Weights of a small mixture-of-experts language model, trained from scratch on English Wikipedia: 128 experts in each of 9 layers, 5809 steps.
Below are experts of layer 3 (counted from 0) of a mixture-of-experts language model. Rows are named gate (a neuron's input weights, with its number), up (a neuron's input weights, with its number) and show model dimensions 0-127. Each number is 128 + 24 x the weight over its row's rms, rounded and kept within 0 to 255. Numbers have three digits each.
Before each expert's rows: "comes after" lists some tokens at least twice as common just before its tokens as in all text. This comes from a sample of Wikipedia text that the model never trained on. Tokens count by the router's weight.

# expert 34
comes after: " the", " /", " and", " a", " The", "-"
gate0:122109075159157155119116109106142093107155116124146106130162161120117128160116144072125120143119102117106151101141145142122116124143122151136109113147144170114103134143117126106074174127124094126115096146104177137092147149128127127096095129175101145110131152136098146158102120082111157110072147177135129096111123154083155122141140147139173142148122153177117150102089119133113126139101
up0:103159119117095113139117145126125133174111136140087148139092122127138078145130130118120142134140102128144129159142143135105134172142117130164156125085151088145166133102111098164195120157156148100137129086127106130160112094143155110147129098106137105149138152135159131126152168168137105140157123105088123137136130082167140151146136062098108084115122118098101109136140177115148127151146
gate1:154125054153126134141159172144123102144143124147094159124147111125080089132134100139154131124145118101097114121121076150096130143109144150106154091110132128179140134174123130090126148123142105125094105105139169146110107125144128104142124170141133117146126100132117136077093121108079117186069105131136153145122121104103110125139164115118112161137119138128109141115130162168161157148139
up1:130144102123116158118118174139133108097111126111063135100134113091092149145141124139161117096122150090138145123100136144111111117079184108086160117114151125165117106156142143102143145118126087138122109122143183135119147118151156084115110134156124143166112105102095112116072099112115144146118099121132138135100134090071158132127152133115139191157108152130129112112104148162134112131106
gate2:169077097107139108132143144106093076128087143101150112142125184097111158149149154111120109114140126090129106129105083159118162114140176103153109130142176109095115144112116157147115108154138086128109129108163091144111134144125104130144103093138104117133147161086109129112124107108107135093137178121149144132140126159153111162095093168136126162128104105107104147103104108107141128151144
up2:133098118152112113123162106177112128111132165159106119139136111157156144114056142128135128129123122127147124126136169112145103089139099191127110146118082177145123158145119129108143117138163104130125151111077167141100101131116124117147102133091137127118123123141167122098152163130145117183169136154147132142132164135132182108128091122118106121162122163143147184140113148165103120100116

# expert 123
comes after: "l", "y", " re", "or", " O", " co"
gate0:139133137137122134103107124168133170114123181138123118130097067131120127132105154111113140147149117123138095095162143129135142146075116139128179108137144145078102167124144139133144178101092109140125087126132101100168123168060124149157126102131133084136127118115164136114134130113124153141177119161102130159116161112073123132094149128137136138105125169144126108092134144116159121160109
up0:145167157135133165130168116138115134137178109139161132100140184138128092133099145166122117113101134123169149135096147116111089137150154148068146185127110127137118130104128125103144063170136136123117116136153081138103127105166132112129154129168105127138137126160123125122091120153096108131109134103092122124092132150119154117105065112100138136176142107116156134126149143148131168108145
gate1:124131175112120142103105148164132151117118112133140146098167136112131143140127111128149125117104094110103153127135121113140139121097113116124103105149152165177122089107133129120119107132102173096093118125125137111096169151131101131136163148085117109086120155074117122156120132111111131148165126157104101148153059167168115118126133118091142144134157153059144126165144132149107084099092
up1:129069145148126111113123136139102130140145134152166134140147129147142079176182168168136129138108114112103098114074125144154124084169164100139137149141102119125131137135159117138131130094133116142083097123172124119143118120151123094153110127155175158092147089122114141153134131116155113128112144144104142098135088134124147122101091081095103112122144105150103142087096173144100102143123
gate2:128126161138147161181138133127125152133107139138142135189123150119158094159128126089167126161150143185148138141167134128130121117117104077103130148114121076118113133141134121113177150104115142086124115160112092156090123097155051092133104116139112138120123139146105167109156133116131137123099141139114125154127139097167124133163119117075134152140094142092127146149133100111118095147148
up2:131113099147081177154151112115156139127126147133113179115125127111165135137128119170125115154159123172106120167169125151146113113115107110143138141133105165124130079108106098127139133104119175124127168144142108152103139162158127099181133071128155137123128110095110111136118093113118150152131107148146102129130067108145136124141119126131106177158160132112179080161137124093130110110152

# expert 5
comes after: " p", " w", " ", " d", " b", " T"
gate4:131178181138112109121126091130130066109070120136143117109150121120108140107144157175106110108160087087113123094114141162151153076119109112087122090125168138109134134165133121130147134153179103112071150154115133158110120130137116166125139116132182088146110150130126149088153133123102136098090135133165107115124120121144155118128124133139131133132157129107103148133120147122175102141124
up4:075131159127133120078147134141105177151143115111164139075108161082134170068117125098121151121114099178138114128136161132135131149161166143118139123142145128139130138108134118135113121134130125111106082085113091096143138103147117116122133104159144119098112129152124099102115156141143153138135109162094107104117122117158145092134121131162083179184127078112131110151110105110115106151136
gate5:110100103115117107138105101165071162122094135147134142128118126095108135102125135137167169108073141083115163136147133105109091160146112112163064119111098163127155092150103160153138133128127152145149114129111122103166118174121149146111101115153154146102146102142146147108122122125100169157128103150129132154147160172113126129169163145099124168093131157158115155123149127134145143111145
up5:153163149104122116127165131141132153142133154131131099150113103144147108119135153142134120074129111126105085125108157100101072124156133149170169137126152174117160086101112113097122145112095118146094111135096135152134122105138115141111106166095139129105105119100132156122097182120118132117137080157176153129151125115148164086111137110108160189087126138121106154111121112135149125078126
gate6:097086144081113103118104085135129114138138156139116174115130133063123120114135133129124134082115182129109124105109125107088132110153104142117163096138139139136128159132128157139132135115128118112175096147140150106124147166131136155127134112123103157160202113134148114105105122099128138091103098119122126112094112165124135153110149130152132115099138144123158152084145120069145099060127
up6:151134132085090091161118110156113122139138107094104171100132160138111160117153096150126162130124153146130133168092123111120139107105090099140131185126130079110122103158168121137106124146136120146140118104101122110142158156142127158105141173120139161122107124113106157117187117145153103152124113115137115125147166104082147105106137119111115103091132159100093148173115092129166106151088

# expert 113
comes after: " a", " to", " of", "ing", " for", "ed"
gate1:171144148126089116120079125129099126098129098134159121126121117113167115176116128124171166131103092150157138126106143095086134130139144135103150144064117120162148108161111115137112148138156080156133113136077147086145126134078107110143159120116168121133084103153125121134110130181127167111127112138128125095142080152123115138133151118092165075121164142141115119126123114125114102113141
up1:075119145136151138131154097110142112145127157145118098120125150135157149082117152108087143154110141152095105117141139113155137089124112096118070096135121087109132158110161110125105092148132127122138162127177175125154133134130126189088087136145117131090143140110111123127109095149083098126126151147103108173113152133127172115144123136171128185112106104094102120141136103140139151114122
gate2:126129146121126104155100122097122161090133130121164135176098147137136156113144173106095119145105158114157141107140102176131123155155172138118117151079108139096125105124137092100133089122112111131161143114129149140131166146172151130121102093107118164145124116115078153132146123101080158139119170146100097085124076112142151122115143105123140163096127109077143135099159151156140123107119
up2:147129168123168124160155113148111116146118142121129121103141143126121093167109133126153064112098095107139104092125164109152120158147112126114140092141128129118134172174164102087133192126148133137109102123141146164130119146127150149140099119162101088124106114123146129122103140132071106107099162123150103092098094124121108112133133127139090100104124152092113096137101138195136136143097
gate3:103180096125137134099080133143115144134116145141114103087117136171118102137125157125126110152178111162120162100162146086148137139111127136140120100119084109095178152141116117164122127123127140139113139084120131121142124142151118105140103148116162091088108135132111114107111117140128111143150115095131131156150184142142171164130173165156097096149115114114143125159140109117138074120192
up3:122145079135154095067115112139149143113138101143109116116132098171127142134117147081109108178141085133107160130135121107152133155107169133105125082155101152091152149185134133140127146147113137101130154116145098104096122145163132153131098165138123116078114171153110118091128125136118164138122150150145150122152166101172136143152175126128088134135117117113159112151117111103112094102143

# expert 91
comes after: "-", "\n", " (", "==", " U", " N"
gate0:108148122094103157127111181071129130136111122107108132142131119105147148108136129137131122132114116143043115100147105152090118126147100072132166085168155112162154118125134127099124145135148137102130142133184086137143115124116151168097143174144140184128130109140142115139128163095126106156083146143132127122121160141134158146091136155105145096163126155119134121148106097137134130129169
up0:156154107087124117110136090128159131136150132109170135129123121080111128157137151133126147144125094149110095091129129135114093175177144109152156150141146151167151118126116134103140100139106184083110145121112132152130126092097143074153138163120123168116153119116150135136151138065141160121116148138107163145116135122102120183077128134127133115125101166117175169108144132152155117116125
gate1:105119144128096171123126106143148116105113109122168122133126100117135162125179107127158110101101171166097168113122126128086149092098149178116164102144113125136151124144100115147100135129122166150162108086106090129080111138132155127133143128133141136105109159130129098139146147094148159109122132140095113150161130135138100091125119123100142148090138177109124180149089145150165074121152
up1:136133125136140177145102108119177129133134130144171092136121109119124138109184138138159097116130147143120137124137138113076172102127133136131143098145114145144147144153136114115074151098135141140162130099078086129127148134095142110138125142160145166087105133123104163165105153105124126141132083087120151105180138139137131101131140129128134136135164192125126171130084123164125073143155
gate2:115135149106141098129124085166125122159173138150101149097120118151117117125137162139130114169104177124141163153107133134122181128145100114126132089143138164105140167142117119107099141101143100145137126147122085157111194126110133136141177129168136151124115112159126122118129102122135113129127163126134110081172106107150107140118084101123126151163178115085161145125161110084106138153095
up2:109147130119120135150121126118140175156149158158128113134119150160125152129143148101146144110149147095164120144137118151117191162137140147145143127136148136159152185084098122102108116124158097136102128133114104112103110131162125102145119105118061124113114136182118073170133123117127125188077155150091130115130107127100156136123117106171152155138136145141092125099118079132143162143132

# expert 118
comes after: " |", ")", "\n", ".", "---|---|---|---|", "|---|---|"
gate0:183132132119149092137183143110144134130153133124109140120140142088149119145114138127144190119154116188113122142114141132154079099120135132100145119085114151117173086116158136135126139124113111106115139131131105092093155146108130152141123132150108151091173127110151091124135128123152142164111177140110137108188103132094117131102163127143106110101130147163142104081146078103159123105128
up0:173102121105123126143179162115125131155171124121106127105098088073161100116130162142101144128163128130099123142105120125122100113145137129081130150138108139102161119127117148162057136124124136106139153097154103096085128121130132178138125157122099169101138116120138122142126154117139154176158144141094143107141092112132129126059149137082127115106129149128149111100129094083130120113152
gate1:096124137140122148123132117151117129120127157125114137108137112128158111111125070080152113116124108139144125144136116147139163145136173099125141161098153132176177146123169134135144120122138133110091143140146140109128119095096096065109132150141120136138150154149149093137166128167098116162146095099122157139101147145113138167124153150140156188109144108114129105157154208090144164111130
up1:102090134110147119117113114112096137097118139146117106131118157134124128134093087133152109097121118179171125158103172115118148165109106124119133124109114118132147127106148157142135124088111110112109102076139160123100154124145074099132131111157097117132142194141160122134134130186100147173110141164125145142120123149124205165124145119108134148143100091114145142116169163096119153142122
gate2:114152096103107193132130114124123140143157113128120140135126144161108136133138109132140125096140127126113161133098172162137128140080081139131137093128108124114144142131117117153109094129133122096102075154117109126142127095118135113098121146152095175121148104123138141120116126105163093137114097123155211123173105116107146133208139135156084103148107166161130137108149155127116113123165
up2:131170093124124173156131109140132154148163113163119135124079158132107123145136147126096175086147095112097134113149136120163118141133079154169103114134133147104141134098142097136114084109116102097109127128110129124113146089118129094127126125091110156149138084148153149110078119117110105139114110146122137156146091143125166145166142095118139116179119135140146155090146164154084080153149

# expert 62
comes after: "la", " C", "p", "c", " F", "l"
gate4:107131114115108140177091120178140142149143175104158137125096123115119117113108109131154135133144126072103114143115127104132123176110096078128119139096126164157094145161167105143180161160094096151121111136139154170109146092124105167106113164138160139140145140163166126100123136154183163105124159137113125141121128148128141127122098132154112108126110109151149164107145146114099117161105
up4:146080096140097139118094154145088087156177140155114118142144154138166114143122087155122132138098151115137132115120150124087131154160128120086104118161135135105146130115116127158082153121094161176121160154124104133141177149126113137135124121111138151124131123116151143154159184118139120150124136087127135138152122124150131111082161173103182166113102162088143124112107128108132143134082
gate5:090112149137124158113095096144106107070121134160156152111130125112122117095144120145134129148062130113139145135087082178083192085108129143163120113144115148085141143137103121127121177125137150121106145110136101132114085110102104113128123140124097133111151091118139117110102117147135127143136106132136096172129127144138081106104108128159108091116149146136068099110147121142158156129153
up5:170130112145124115176158119119162128158128115087137145137152118150117141142132138106121129139170141111170085101138169175159080166113132140145098143133132095163103118129115150136155108130095106135138106149149169148115126154153125153101159117108156137152099100101125123135180133103127117109137145117096160137108133162173151110120106164129106131168125155121139184135070173125106104143119
gate6:124139120139128122124136120141174141134136127139114125114107150155173148151105138148170109141151132092137129078175124102143152133167131103138144159137138170097107101087139078082095136095135071110120126133113151109148104142143123131140156140103157137140174132151112123148123123153110149091102114122174144138139157089144181128115083146159130165099124186157123137098114108098148125112097
up6:163139100112128161148116157133136123121110105074166129112072187179162113125147147158165133159153106143158126112080140088125145159133124123121138112163101140132100100080102142131125161113136086123136108102150135153150107142114101131126109165111104160129132178153087120153132120131113128111134093124133122106132168141110098090142145133134154120130089155134109148116123118130180108097092

# expert 74
comes after: "S", "R", "A", "E", " U", "O"
gate0:097136131121127128145150094189157164168130081096089141104122127098130136121123146148109096164110153128141106128105117146121174116113137104137131094116133134064116154126118145146133124182104127137124110079132136138144171117155110113134124098110125102111153149102103139097136113120180112129105144147107120102117194157113139088109125136149127127158133169167123147131061130151146136156143
up0:102115155115131157160127108132111084145164110114093112161120143141139141135122113125117112171142152137153132107054126159121111148124190132116135107117132112102139145144114119162143105170159128113147142085138125159128143125144176091142115115105140140107157137123118105137146105141158096128134129152128113134119195192140130142104142096146186134139145134090146152100097133132182141089147
gate1:073141149168104170120094142108125133129101127098118125146100170125089152129142123103137173148129165089134130138114111113110108170112088169118136148069154167104120148116127127128112142153125148117117156158100122113118091107108149093132137087096143123155151133132156150132094095122121150151157121086102132128072128157139159124124133147100127066099127133155145100114129165131098136101110
up1:086112149169156129142128137107146134104130126138120154142114164121139124109117132124132118145158208130131098168149084139142085115089100157154128133124171177126147185106103134143129125153119124102095165144126080135111121158140091130130174088107136132141139178134183118097083133104133099128121122108089114151084137148147147135143106111129118102138095145099102134130100137124129133111126
gate2:138151104139136141147100130144136173105122151136092079114162096105151114148094139161146143169159140142126151131139095109129132118128157126128147126112110162122111182138101097104135123142059112135095122100165155144111118132154148118121145108136131151132125114162151138078159143136115159110170095099112118101146128139177143145174060136097113120114099126131122124129161162085140157110150
up2:145116169112112118145132149120133095121160130113214131122193091157146127111166114154161161100123111165089134111131167144115148143116156131137127133111145117134141121143188124160141116132180141154144125076147120111132149159122159128120135131114152149097126126152122126127133125153121079116114111160133099112126116126155110144149155128111139149161142168124077130182116129118093151087155

# expert 48
comes after: " the", " to", " is", " large", "ical", " it"
gate2:100117154118125102085147118125148154078096143089114139093126130165125110128106103104100085141113123133151124089117157132122136139122111096150114114148155101111142139107120146146123111114145064175148117102170112130125126140166125131131131112097153094178105126140125121057146122100087176161128156145135116109140141163130163150136185137135140111094109109078123156139167131117118133131148
up2:128140101138130104130104135103127169120141127155111132108133118114119147101121153115139173117097108161143166130158089143117124099175128127153092156130102146148093146154101108162112128097155178098126073128123139112098098166092150088144093121104110140085101130118190119172115092119166134093113118098100143143138128122137117105172076114109152129146120131123147154143100096111107138120145
gate3:089145127094154140097102128127156102152127143138115142118143141140122156106148102107158149128158140150186101123088109137108190131126140144093117092134140126144141127149098177130134115145128137138109102088162110170105099132159086131121124137121094104137127143137133082135140100070119122136112117088139104149098140085149112138154107098164100164162138145122100144098095154105147108158080
up3:121126147116106111123134135127141129131135110082150149117118085200140109125111155114140118129146132125144115102153144166145110090102142155142081098139079164130109151138117157141085125126073076143141161117174078131138152129111175102134118130156145118144143150103128144104138152109105134144154134079115147136139130135153141158105113103079135138087157154127143143127177145116094148094156
gate4:129124115169159145123089096117121142144145112106142085146128100105144114119107080128097109071165093131120158159179134162126076081141119099094127102095128101134130149114125107175125178157113098111090127140111155125115104139155138149115112096140144117106124148168160151153124143150149081118127156099156106142094128129087136113117123150116116103163102109173103131141130109151138125136126
up4:118155121160132103143143104142140083146136155154102144103132147127126151130144118134133157152131151148111139142097145144168109159105131147155171129163116146177166117156165134152150096133140126118141106131143126091127147114101151101167164169160116165107139112159108080088098154114145137107092135164117097150144130093106146119119084108133129099126165133092142094139172160075106108101133

# expert 14
comes after: "S", "A", "R", "C", "T", "E"
gate1:168088142096132129128164114118121159140148102126111142130119112120140142107153136104127115125131163150114139091111147135158137129096139105126159064117109155109099133167140151099145111130140076153154164124169071087124080120152140135102093150140103141126115143152153131128146119134121143178098165139084125120177165182136161130127122089113119143123134154147116120158168111135087119153144
up1:110086164105136118079119095120168132133140122188132097112101113177154141150126140157096156109110144140176183163143125168122122094124137129159123115139107125143079134179165105097147115091110137148162155138139149117123095125149147155154108120145122127112141124134148095133124153176155152136098134083123091131155118108128144102110116141127144149109131132128123127117139091081177106144129
gate2:142167138136128143138126172140125151148063173095119095136143119182114097130150108091125140120073140139143130140135131109139132111130155133127112127141117147090153132109152167123126130114145090093083128170130120101145143127158169108136123095124132122099127174108115097095139122143123128138124164113143179139157152113112100151087172153136141098087183104102126094109113103135152143113165
up2:145151114133120063136127126123125163135156108121115126137118099086097152133134100120123085141161132136140103131148168120128071141116131124137104126113104121127141154143106097137117074126104115140104085133120148114124140087137140105072166154103102108110126121083123198093164121120145133121132135110092160145122103151100136144072088116120116126125127126175123074134147123108110122125073
gate3:095139129120129156181138134135105118149129100128158145140154130107141191150179165121120109115132112126139112149117080110107138160132120149170091129153124163114154105174109081117120110168103140142104116098156133162101124144148113185109155144153108130139132129169134139138151148134113135143145135152101129114110112112127120138120137165114120112099114099096091162108164148180085078164138
up3:151144138155091124152155100147182145139130133119109132103106105100122126127092085148090130124118138152107145056150151156112137126108148117081175140114137179111132114073133168156146120143153123155133128158172102118132114158091105123159067131069151122121120131127110125124133106123108128114147137115153142137145101119140128101158099122130126132165154128158087089145150133130110158101154

# expert 120
comes after: " |", ")", ".", "==", "===", "\n"
gate0:111142182138099143107187107154098125131103109110126150106122130126114108145118103124199137179135150157143128137196132112131155103099076131127129113120132081114174142162151123146123096124138093107120122159128103104157160159122105129158137133129099075136166141110118141135126171115149137134098134099147109136129098096156100127155129108083102099128140137113104159113109136111101128113118
up0:128135129134123105110178119094164139130144090131150103117154135161128152153096074146150110126145103136150098169181099121124114110097097149111142118113157144142177121146140143125108123113117142158105136161150138122137168112137119142165158124093117082140110145124092167127123132108145109109071101103130145134119127141133101149143150173091101096089119170082138164097130122086102131130152
gate1:093127113171131160120133147070125144151101122140112131135118128146104129102132089104159109155133146115145119119112134140144145144143130111160131127109105112115093093125126150129139100144171128109120065123114149091100121142134146162143095169131127138137090152120144175112125129127125181160154179124179155122169132129112168135161141134187118111153102151107136115154134127106091080184126
up1:139116142065147089148157144172125093115124103097132116120144105089150107145114148142113153132122100132106111162130115093124105137138117141123098124143156148078146167115099087138102156139112145124114166108129137182097137132145094108118143113122106117103140110129095101157135106102120088103104095137098121143068131119127155136096097119090133127117167115131149131143170139135150153050133
gate2:132159109129071117108109135116129125114119164160138138126120144163104118155137128150141164095177123145124144074124141097110133108091090135112133121140171158152112086114157127139136148144077125117101140137108181148178180156149137146143128143087153087179131174121143085114146131121151131120141120125135182123135126154141150124126127112103111107141107114117119113141151135135172114133065
up2:166148132147147118085118130120217102124135143156108156131150139159106104120132125143125162107137093080118154090140111094119128145140131140124140096105150088162122132136126114111179144141102120134132146132146111177130146169151179120171095146108139090157128142126099142154115154131150124113162099129114131160145143141152135094141149083122142117084141123101141074147127097133109160117106

# expert 100
comes after: " and", ",", " was", " the", " is", " his"
gate0:148088113146116150151130103113107117166104141179155109128150189096129085161138137141119105130139117136105102157086135105131124107153125112107122090121143094130116135131152120149124111160131112132133145094086145135116110141168102148148101091122080130126152144116120104116107133165114149171092083146157098159146090123106114118145141110181097129130158155113182095111104115116145160108090
up0:142131151141157153136117110099118141118176173140126131156142120089123125121102079149137118168165118083149118083142124135153133162075154100151100147138152113125095117143138121090130168140117159106120155131093129132125119138126151094131147176141129109108103106134106151123093086106122109117117132111151090161103118130123099183165119083162071111117147115121095148108137128144123095158158
gate1:134131110124088131144103109156141138131132167152112144156133152106092193098145121135128112153127120110107087137084098138125143149116124125114076130129114108128132093105153114107158114130132111142119171108118154162080111105135136136129102094155104129148136087192161148116128112152160153145129129095123116105130095182131136133186117147103103167131131115153130165137133090145130151068154
up1:117152130120136092084142146088154077134106138150155130171136119136178110131150128134146118148132148114189135157108188134147096103115111142159145108131122113098162095117145152133179100117165139146139102129112142130125103106144133115154109122148166104130140184152152144137145163126122106111127088125163151137122165135119083111074136109124132105112162093131125168128135144073150131146119
gate2:133153112118137133170087131136111117153130132137101111107144113128141067076130142133137146155113129120146146142123119116164090108161120111134161109142095131195095127152075099112093131129139113093163124115122115129163121179131096113145104138157194124102157166133132108164147149109145125138143112124106126112138135125134115147136151135110142147202126153134175141165129127089147138168106
up2:150155126138130154166091128186122105149123146158157131108141109088164114119159110138156129152128105122129149132142120131123095120127117108085150101129068128182133136156095087120097134108110139097126137131119126132151108179141127142104139148142181136130183154141158102161172140115149130144163104157103130107142124124140114158112141122105146155165125119139146134195140119095156124175152

# expert 33
comes after: " ", "-", " S", " A", " P", " M"
gate6:131125102097092183126104111124107101120143081114119141110113101165083155139126173081123128097118160121139133133129143134121139164142096150135096109136140138117130116088080134112129158135163056140129140106118101117130100100109118115179141141102144148140144120168139153164117159140118132146115108089120138140119148143156104141122112144175120147121069154135112148138128115119193123082124
up6:140105125095119158137091141111123087134166109145130118105101106122086147141155159127105114126085092162153121134094144139107149128114168123153130115118112151108147133097132100099072121163126151116081174129129106098126143163156112127094145127121138105120102140116142172106106167126109171174132137137078133142096093111114139167124130140145120126106076135121088158116096099143148089151107
gate7:120160139146136173111121055124157100125139144075151164173106127123135154123124108176156144128079147127113118124131129104088111108098160121112134157129100122146107157129122143148157128147103132145134115157109140126141130136212116152139104121120106128145137113144098135137137148098127123166184088167138120114142113146165118121115144124170140150110114142161120132096134122082118118185101
up7:179114145115127105138123151152095162115118091157104129086105139123122130180102135155144102157155106153144147128167162061089102119154090117149158102150149143141123093112144141077117148122151136170103147105108105116127125141107170099159136153113114158126123157090105151093129165154131125103137111126125164127100126124170124119113150158114150142173143127105134126139125128123077126091142
gate8:143146125178108164098141149150194117180129177140090140142149135124141135134127141116144121111113142151120093120149126156138145116157137094140136154126121089121124111138143156108107120119120146138162131130157119150136122095140111110156081156133155106144131132147115099084114144170160109162110088113123135128104134111134103112101072147136147125146204106071100110113140098093114093102118
up8:144091128136145169152115167165103148160156125155117130100109141118112146139089124094125131134078094146133123158163165110091148138117143109144145114097117131104173104153113115132143105107134123097123100141154117144126130108134134150153137149172175096139102110119135106137134139163133061097108101118104098105159158120088090118085071129120133121152155103126105144136127121087073128126115

# expert 109
comes after: "c", " C", " c", " Su", "la", "re"
gate1:156100172158160149136115172126139117128120166130111122160118116170144130148152088107163144127184170103127131133138102109157132119126126104085092129163100136137130079124143150126119152076096156101135141133111121098122136143117172127145148139148165104122118149138106130135155130135140126123120104103154150106192097096175152124097177089133115108148151089123079147133125132150131125108104
up1:150135121116154145113104157181121125114145099123124132150068162093140131133141127124094112144194105116093136145125099117103156138122137155140140187131073176152146153126120175146119127170108139125165113121109138163098103145126158104114175171119112128128082130158145100156144119140128135156151168134190128127088129141128120155116128148135155106145134146131120147108110136174122127113117
gate2:120131145115104100160097170166128102091120138104129087140084108126129128147145096113159121140151117149094138100177137091094170112139111159150103124108118164134113137163103092103120186133098084114132103120100103115117162118090131118130158150143128116109168148150085104100145086127137142079098115126140094120086130121145097110112098128156157131166125146146129147105142139159147127102124
up2:136098123134133154076100127133165115174133141120120128135161124083153105158140184114140114125101084103152146143138128165191124146116124114134122127127126099162150121105132185113143102151104099121135158157115147133138142159149077140141180147129150117149122133154112145150126107147167137163093085097149149141168151087136151108165123132133143151160157134090085130118120096131131126123101
gate3:161170168132160173170140122165105099130113119150120088111110155112098122133153065100105080111136129112121132119135177126146077122124121124145127108145121105110120151179147153162133140103145098156148123135124107121112109143178134117124146132123156116139146131100168101194095086148116148138117151101104105114130142106113144107143101113144088140101116141103101129131106139109095087116097
up3:092143128078089113058110144077140169141163135145096135153114145095158146115121118126129096109124118151121162106124119120107123142148120122128170117116143108087129103135128106109109100142104179135115146156134170109141131137135124126112118083112068158088159127130148135102078139103134141084151110181113133135131136113119135129143141143158116121163112106165145122124105107100151154104180